Experts of a small language model: width 96, 352 tanh GELU neurons an expert.
Below are experts of layer 8 (counted from 0) of a mixture-of-experts language model. Rows are named router (the router's row for the expert), up (a neuron's input weights, with its number), down (a neuron's output weights, with its number) and show model dimensions 0-95. Each number is 128 + 32 x the weight over its row's rms, rounded and kept within 0 to 255. Numbers have three digits each.
After each expert's rows: a language model's description of what the expert responds to. This comes from a sample of Wikipedia text that the model never trained on.

# expert 43
router:099190170181092181184120149109173131123141134114066107136063104074103173085163101090184157091156109097156162139095187089117103112146145151088120133120145149156155099085134159115205157104137125087145092096097125145086098097128153152101135183166124171123148138156096089151149127138084154149
up0:108161144116153154081151113185099088108157060189148139111146160120101089149113092117147125103110155153142141100119131158126080098155116128071158116117131125158201130156109101105154166132159134131172133142096155170116125069109108212223189100107132164152134132122098103079150046124111103129
down0:132108135146083102192106156107138180100146106088139140124142132119102110140155122076183128066112156163118135123179126151219066113107154121180088149181136193124136168142180082128124138125170114137087143166117181139123170138191132111138134134171138138138125070078102101109066101159075132112
up1:191115061115075109104115126103135078139113132172130116126126110157173102086147120071175178112146103075177122095095145073208107131123167114107099119097089149066166141089147159132085181104110186136134084124129134094168166121194103131094096115156107131096142122116094155110178141102135090099
down1:093127144161144124121097116117121146210126111113121161155166117124123120163144146073080116160096141199112107144142071114152162143170132091129119154110071082120189133099121163190095138184174154153110118113108134170138133121182084166077146089176114135116145165155171183169083155170153188153
up2:206117102115128160072142099125138129097157127133069146109140188091172196087175129121070124109090085144117136109142090125123090120139113119160165101100135121096179082175077097124053139107129148141157167179101137083117097128126171114186086139164115107083151104161184155166139093105136157137
down2:161115132128163093131146144144113070116127149174178141083100156114073138109105136126206082119083103093183170152103132121121145168170141107127140118111117172167155179107111184152114122157097144119084138187162117155118132144089105076115107182111110127121211126123188068098075160084088103147
up3:111138135131077075119033136135065152115102105042108122092132071104086131136151148141126105104114111167142095133104096121159133099090096119134149153077102111087103115113101175133144127110095153096140165160108109117082173063132132177147078117119098120173124130059148126074160061157094149099
down3:180092189118108158148145091073101082111080162087106152063170172140161158113103116090093094140132103057079175150084131151104087161116145098151085081197132115112122154123113070082111120143140131078111111105115073133092131126143108157063165113127093131109125104122150120145145139132126068077
up4:132091120046053108099134087088166117116122165100152128158134099098135167124079163087121113126110171092102143149104128114168155099149114121144108106051135101141152134109085113141174181096088087145147066154114101068162116055128072136151074172117144114112094153104136080147127110138144064116
down4:156102065117193117171080138166111100184098131132121143126129142168106156131171088133181144115095180104112127106093114185112112172142093071182095155166092151151176114152147180117164086143105090122141152132103113189188069121133138155082125081154118137139152143189159097172147113116080108132
What it handles: Punctuation and hyphens in taxonomy lists and compounds, plus quantifier and comparison words such as some, most, more, less, all, because.

# expert 61
router:100191171182093181185121150110174132124142135115067108137064105074103174086163102091184157092157110098157162139095188089118104113147146152089121134121146150157155100086135160115205158105138126088146093097098126146087098098129154153102136183167125172124149139157097090152150128139084155149
up1:119138134117152089112101134160131121194153147135118069167120140091119115218122129139107125085126126136130138134108119070205129092121052100186176102066116189152106129085147135091114130071171124110128121099099172123092133140108135149152140062155169165164072163125117138117072104188119147122
down1:142139094129130094205156152085134093136158087160106165100078131124144177072134123069100102168204160094168164163135152156121110146133125108070146117114172122141102118126129121183177144148057149113102152178172172156073090163137141103157103070081127139141157105161139143112126112061134154120
up2:180133124159156101168059093070145097205144163146125105139174083088096152101168131150095149128112182149153154169152118131077086172129127117151127126101123130155108126140149111098156161165156172099144106098168139133137160155183118108158081083138137123147190184111135151075154043150136095164
down2:155168122124098169173168100103120100142178088124141126148110133141138175106152145127162165111109134136127135145139177149144170205137179150114160140170132156125119204134161104161122068104230136178143153112070178124124093169100160167099172110117072153134167108107146198107123150136113091098
up3:144154146121123152095086128097094132116131127120147075143127149159095119148075137135135139167102125131189131117171125086114101130079193119126121157152151083140117109080143160135068100094155075097142085172099035161167086103082168136076120101091189111109158126117171110083151078080124177169
down3:135094084134115091135189161176124142105121084094134113138168102105148144168174101073104113093162153133139181113111163141078187106127112163180100060092155145165145106135106084086162093123073150184054122095130114088156153113127043079152112120126110130165114154095142093103177128137137121132
up4:154148113141083104136081090081172120180117146155111126230122121117214101168142131188166148104159131163122147158136155151215149164151144134160074148095116178161105141098151181169177158093135175111147145123142123141127127107125124124131174129153114113201119191137132122169140092146139128134
down4:161090170130150129117171106196102133134180150121069101090029164145134094084105159098138153101160167099183107114105158076083095128079153194135156131122149097100132146093112103160118117166114156232138092141133117141169105151147111151161129125128117126149148131160132163126090132117189094117
up5:128136112145159172134091149104144144129137139150121129101147139175187122083082090132126134110099128077059116135157131127130127121156080146140101093109057148110141154048120112097124096178137153155174095151078149149099191165158098155106176082111130102238172119157131118157138161133146192152
down5:136127086134096094126109106099099162106097154082113112082153083172123150090171145118150098121084138174148161107109133087114148103129150097106103126128123129104238065085128179181147144098088134122110126120184100109155075117111123127069131148061116103060143140093094073169076122096118157139
What it handles: Function words, mostly the, to, on, after of or for, table pipes, and endings like co-writ-ten, in species and media text.

# expert 17
router:099190170181091181184120149109173131123141133114066107136063104074102173085162101090184156090156109097155161138095187088117103111145144151087120133119144149156154099085133159114204157104136125086144091096097124145086097096127153152101134182166124171122147138156096089150149127137083154149
up1:102162159150152093091175147112131164062131118086130124168099146147082119076161136136091162144102168131183115124108165098106123121151149103105111073122092148155114127128121131086048157188123188126128077100120113096132167164158105119151128124170148172082107129095119177147117227176116079093
down1:115120112162112118134116134191106151186096171154141121152145120081182099142122116132185129143127176072071119073177126129045074164068135144175111143149054101128170105139126141108129137098125093114123141122141110156135160116141118104165097057109137085173155129171142093082106045147128132110
up2:120197144123080079126177121137169131104143138171129126111167188168145097166099102087107147148206165121119119102151194094115126141231118216174137111144128142151120157152144120083119192152146143134129087142148102110137154145145121147108135170169135152186126124148133147112077154141172142176
down2:143131106190092166148185128189140211174077150142196075195135139095132154133134137136103122148145134083144094167157160148159166149126100137137126159072172124093152133081137161153147120206147140134089175129125128140162080130151121118115114094151196147147198108165124137138165161123108108117
up3:131151161148117124160153097123130160128139132123119143136203100138178112181155117096123118191212070156140133109140165188109152169150162128137138173089191148148134145155190136123156175133170124149128071124195143158141127105121074152146170166149165122157155160081088157121084124151156183173
down3:108118121174110097105161142137114157123113131135114130130113089191105126087121150139139164146145184102136102123160148122149074115134126111101173136095092155136077092118151123104085114190066160141211120169153076113103091149098142113104055116158158205121067071122164185134174176102147098111
up4:107123117139138137156161138143110139128092141165111098148097124149124131119131148099146126099114170098122114114102143092172126091083132193061135126135187119120084182118126089096125147059209152109135133094095098083143105117112138063085130192131101082167178137163123088094103128079093022131
down4:126078141140144126088117077051093117120107116088120110100143202127114119150073170133123119105108119138080090192124123146148132151198094141150146100102096074100183127127105096101131063112107071146093103107084135128155115068041113101121151112146120136175115156112199124113145112078115160119
up5:159121133211185133053189117085153127160089137160106140111174143157106108130103108108113143088171175110127142168171117117173144125110085107150159136114093167148129117126125146102167151108145105075161170055178135111172131138104092131115114131134134155159166101087089160127068093223129123147
down5:123127175096098135127084151171168187153131094149186140131120122057081126110161109142075146167122146136127099117110125152176133110172079082067090091089147142082162135130140119139123102121086119122110142118191120148156161098086124106133065083105096130114133175137101167197133100161103067056
What it handles: Articles and size adjectives starting noun phrases, such as a, the, large, small, army, league, mostly in government, sports and military prose.

# expert 5
router:098190170181091180184120149109173130123141133114066107136063104074102173085162101090184156090156108097155161138094187088117103111145144151087120133119144149156154099085133159114204157104136125086144091096097124145086097096127153152101134182166123171122147138156096089151149127137083154149
up0:114110071150137138092156182148080104162091095124117111113149131064106137144131193087099121100132116099063121087096057140197083099146080132136081143110114128142114131147135175053128071167122146114141071107073148161109153135114086158160138124169123098156193141158084103147101143117128103096
down0:149153103162058150150136146200147188098117168107132167136147172158126204149159160123165144184165109131150140117135100172170152184131158095118170133137082181097168090115098146157140169118113163089136167133069175130109173142110129142112147162135167134118138179125190179157127078123091150137
up1:152094032119113089144057135094124104144107043121112099117061137102132170089152136159123100151139103111145123205115147093112169118123087069153142050070072130119114124088134124125078171108141128106122157128194116093130099092128147075109137158141115140114142144143129099164122095165155116149
down1:121106089095193118164064083126099105086155124137181097098133112205098139198112083204180121101159166141111109140104122076042126169174130145093094108139129120127134164104152140140160114133158116122111130147134113101090142103096078115179096115129078089121136140104111061109112155095154106126
up2:109069112109131090118146079123179077155117104143119095129073115121125122154164105131117095127120153126110083079087132114130124171107133132093112129144151111138190160156128045086115089147100096102112109103056131109044125083143087073126186124126091166149160103136136158154101089115204162185
down2:087098120153047120166082092143154119143116100126108105167126115128100119131128087079136052139057066139100094180127126117068165116115105140163152104093085127149097196091106165113082119095100121105099172144160110141105122173148077196157113103156150119153160132126107127139082115119087154065
up3:114117169110111108127141162162164166135130188116129114109135128148064122153129148158075205144111127106120099141058161084148075106127122091116077098038145151118124083075091097105066134115088132164124159078124177111153127172132153144122173076115143115144120130108153196132146133140105134208
down3:147151070129134185170134140103168091140146098127103205174083146118170170146145046117110082128153127098082033086152149148129145074111053126085138162186159097107137088133128146130127135151151132120068112138102111179108135164097162113128112147125116132103099098151139120073144152178153128126
up4:099110121106074138122101149119164211102143139135119094056163136078144143187106104142162081088066116143110131144091139156200110172052108128196154127112112132112138119069154170137111190074160118132157092121113157125159178171127158154139144110128137122159191130105155105159137081110128126142
down4:115150082141139130108132088095090134123123078165164127134096123069080116080156153074076069138163098108154136121148169093129115119141204115167148170113130108092128073093124103136122132158137142130094193093136079124107039173118083093129096115142032097157140159138085087114114131129114114117
What it handles: Dashes in election result table separators, plus nouns like year, time, death, month and word pieces such as exc, brief.

# expert 56
router:098190170181092180184120149109173130123141133113066107136063104074102173085162101090184156090156109097155161138094187088117103111145144151087120133119144149156154099085133159114204157104136125086144091095097124145086097096127153152101134182166124171122147138156096089150149127137083154149
up0:081148161181120104095140158100097117122087152179205121093150079128121171165171113145149125115133078136142122140040152100128153100169143138098119123119121149118142097174074126141150147057155168078140145150173164179162130131090135079137099136101133142124112110118155135172176149144100221087
down0:111118124118062141149133103131146138032154143169114140112153164072124121111141106135080116084138117131132123124174068138105117075074068154087158122127112100088096103068114133164059075205106118099147112077160095179113119120140080123096136085111138150148150077097112166105108101087148150112
up1:139127148088153157120134091181112141127144110163121120125127176178143115085152106143124178160135117152160134161108137164138126105195119138195103140131089100139089181165167090180137175136156087133219135165136105127080111159148139116109122138152159147193116163151174115103101076205185098181
down1:100123140119112139101097187119122166090092101090104059164150069110118147138089190184114144144132152165156166138083152174199138151110197165136088155103124122074136113153155193149116114168130166156067123169173148147141161150124173120157090167162154138086159111125102104177106172139120139119
up2:087144058153141148101166104110106106152160115159135126101133111109089100153078151060108132164157146161151147156094101081117178202134154127129223140103144142133128153096135083105211116092105164152085110078122116190158112123097101177111118114122162142081089139148147157168099103076111142124
down2:094061120113164145151136087177163157107103155134156139134101164147133093145162095146130161119153166095127062105152173124143088124144127147133134101137140225117103141201090077136151126100121149116099142166103103149082122165071098143106095094150136042142123086091114137142111050139144161185
up3:117151098125107138070109134127116145120140167117186144135132106143180109153127103091153162125132139137084109088163183117169211152095112134112133130109146155117104161106164135047112115137145186101162104161086185142076105200131063098102120127183161147156121083122097142115182189158159171092
down3:119154121183105129073174121144146172115142123113134151121102174119110097118172052178112133083095144156135129210169143105126136146182142145117162201186086179166167114121129143182139123108082160081161122125128137146090077115147173122137090094104145142123123169111093122106063204115110148114
up4:120153151110131134092159125122122198060148140066112090090079081145136135085104156096115155123134081112074157152071121122094137156158132103147105049122107155147150109143122162130067140098166121168176153111086152164134171098106097183157073080139129140115139085156109182073097127079142098108
down4:131138140114194086101120085131101141101125126107205102176157131197100125130126135107156051098140128114100104139111067153147139110105181086120089153184088090085129110109134082159156170114091163112099149120204172131061099124123143133092106145131108137151124087146153081138178177123186121149
What it handles: Prepositions like of and by, verb endings in route descriptions like connect|s, pass|es, and infobox credit labels like Starring, Produced.

# expert 6
router:099191171182093181184121150110174131124142134114067108137064105074103174086163102091184157091156110098156162139095188089118104112147145152088121134120145150157155100086134160115205158105137126087145092096098125146087098097128154153102135183167125172123148139157097090151150128138084155149
up0:124133113113058121083096158162093145102148147128117162127134148160153114105104115098117095128136150151167163186107122111113080136122119139108126158086130081091137129120142171100172170090157201121150170129104187118193094108115135112052175063120181152209167152142138091089099180139116166099
down0:103098073144132120128158172108111193150116133118131102111059080129135114105128150086067126153174115145160082104169123129170080170160109151150121132126082128186170128088130078125034140176112138135152150091116082092121097153132143127133079104114080102161128142064111130157088120057167164106
up1:114181158032162171162129119193104121121118137078138132097115113140131145169081154121143103103126147117128150103148078122161172096170125078165150123143129135079081102098095048118129113072143146093194141097107163109108083098148135152149104127159155115127133104194117035098134108115148099109
down1:119187100167129064062158144140114140143055082148144189108141166074111162119114127166121101127108108129186171053108108096174152137106175141160139157137118117157142112159114095117138137116090116054103069142107153204123053135097115151164124135115102110188106117099138133160143115126138096150
up2:128149126171107108107140106030145133126149113097194144127090141119082177146172127042132115109066093062105111127120097122118119112086120093123108165126142118148148126133102108127139159142068134091111079089151109107122048172075073137119104107113164124047103121101122087115131081109133141163
down2:160132135137157165167115113193121139157124098156151114059135110144129059133078207162156124106111136119178190160138086128115243133122120143140103090120096148123104106150109145132089045134139121088106129147118123140092138165100106117145126068094111121152082167147149190147151147142132160176
up3:112152102100108135166160125082112161149170082124102137145117135157135121124143151070130158113113117081068120186095174100037196159137087122173080088126208125153125102106131177081095092113114139078128162078107075131159158105130152119171139095147107129073104106180150115161108123147130132091
down3:157126157136131148180153095203138118151112123119163103124153182152186129155108205193127126184084095111152128126122207162210124128125133126146121203103095182131136089119096099099188159106114206148146169108135145098141142146147163119152091149137150122162113122135153090151129164150148122161
up4:188132112096144184122159052183115154079123074156080121138146139143114126067091130140093094170149123102140139098131115195114187068146134081088140132144198119131182152120116080147143154082149101173188113105107124147168175125140165145072177118098113169090138166114153129127128131099138145128
down4:151119113093097092068090107034128080097153091071099113074110103096103108146131079126139084098124097117111122090171099095105100170058050114140158140146068144115127116113133094115119112120132127128117082126144097097131098139077121114136132095117105096134090111145071042113085096078133107134
What it handles: Table cell separators, commas, and, semicolons, plus verb-ending pieces after a subject, e.g. correspond(s), occurs, particularly, ISBN.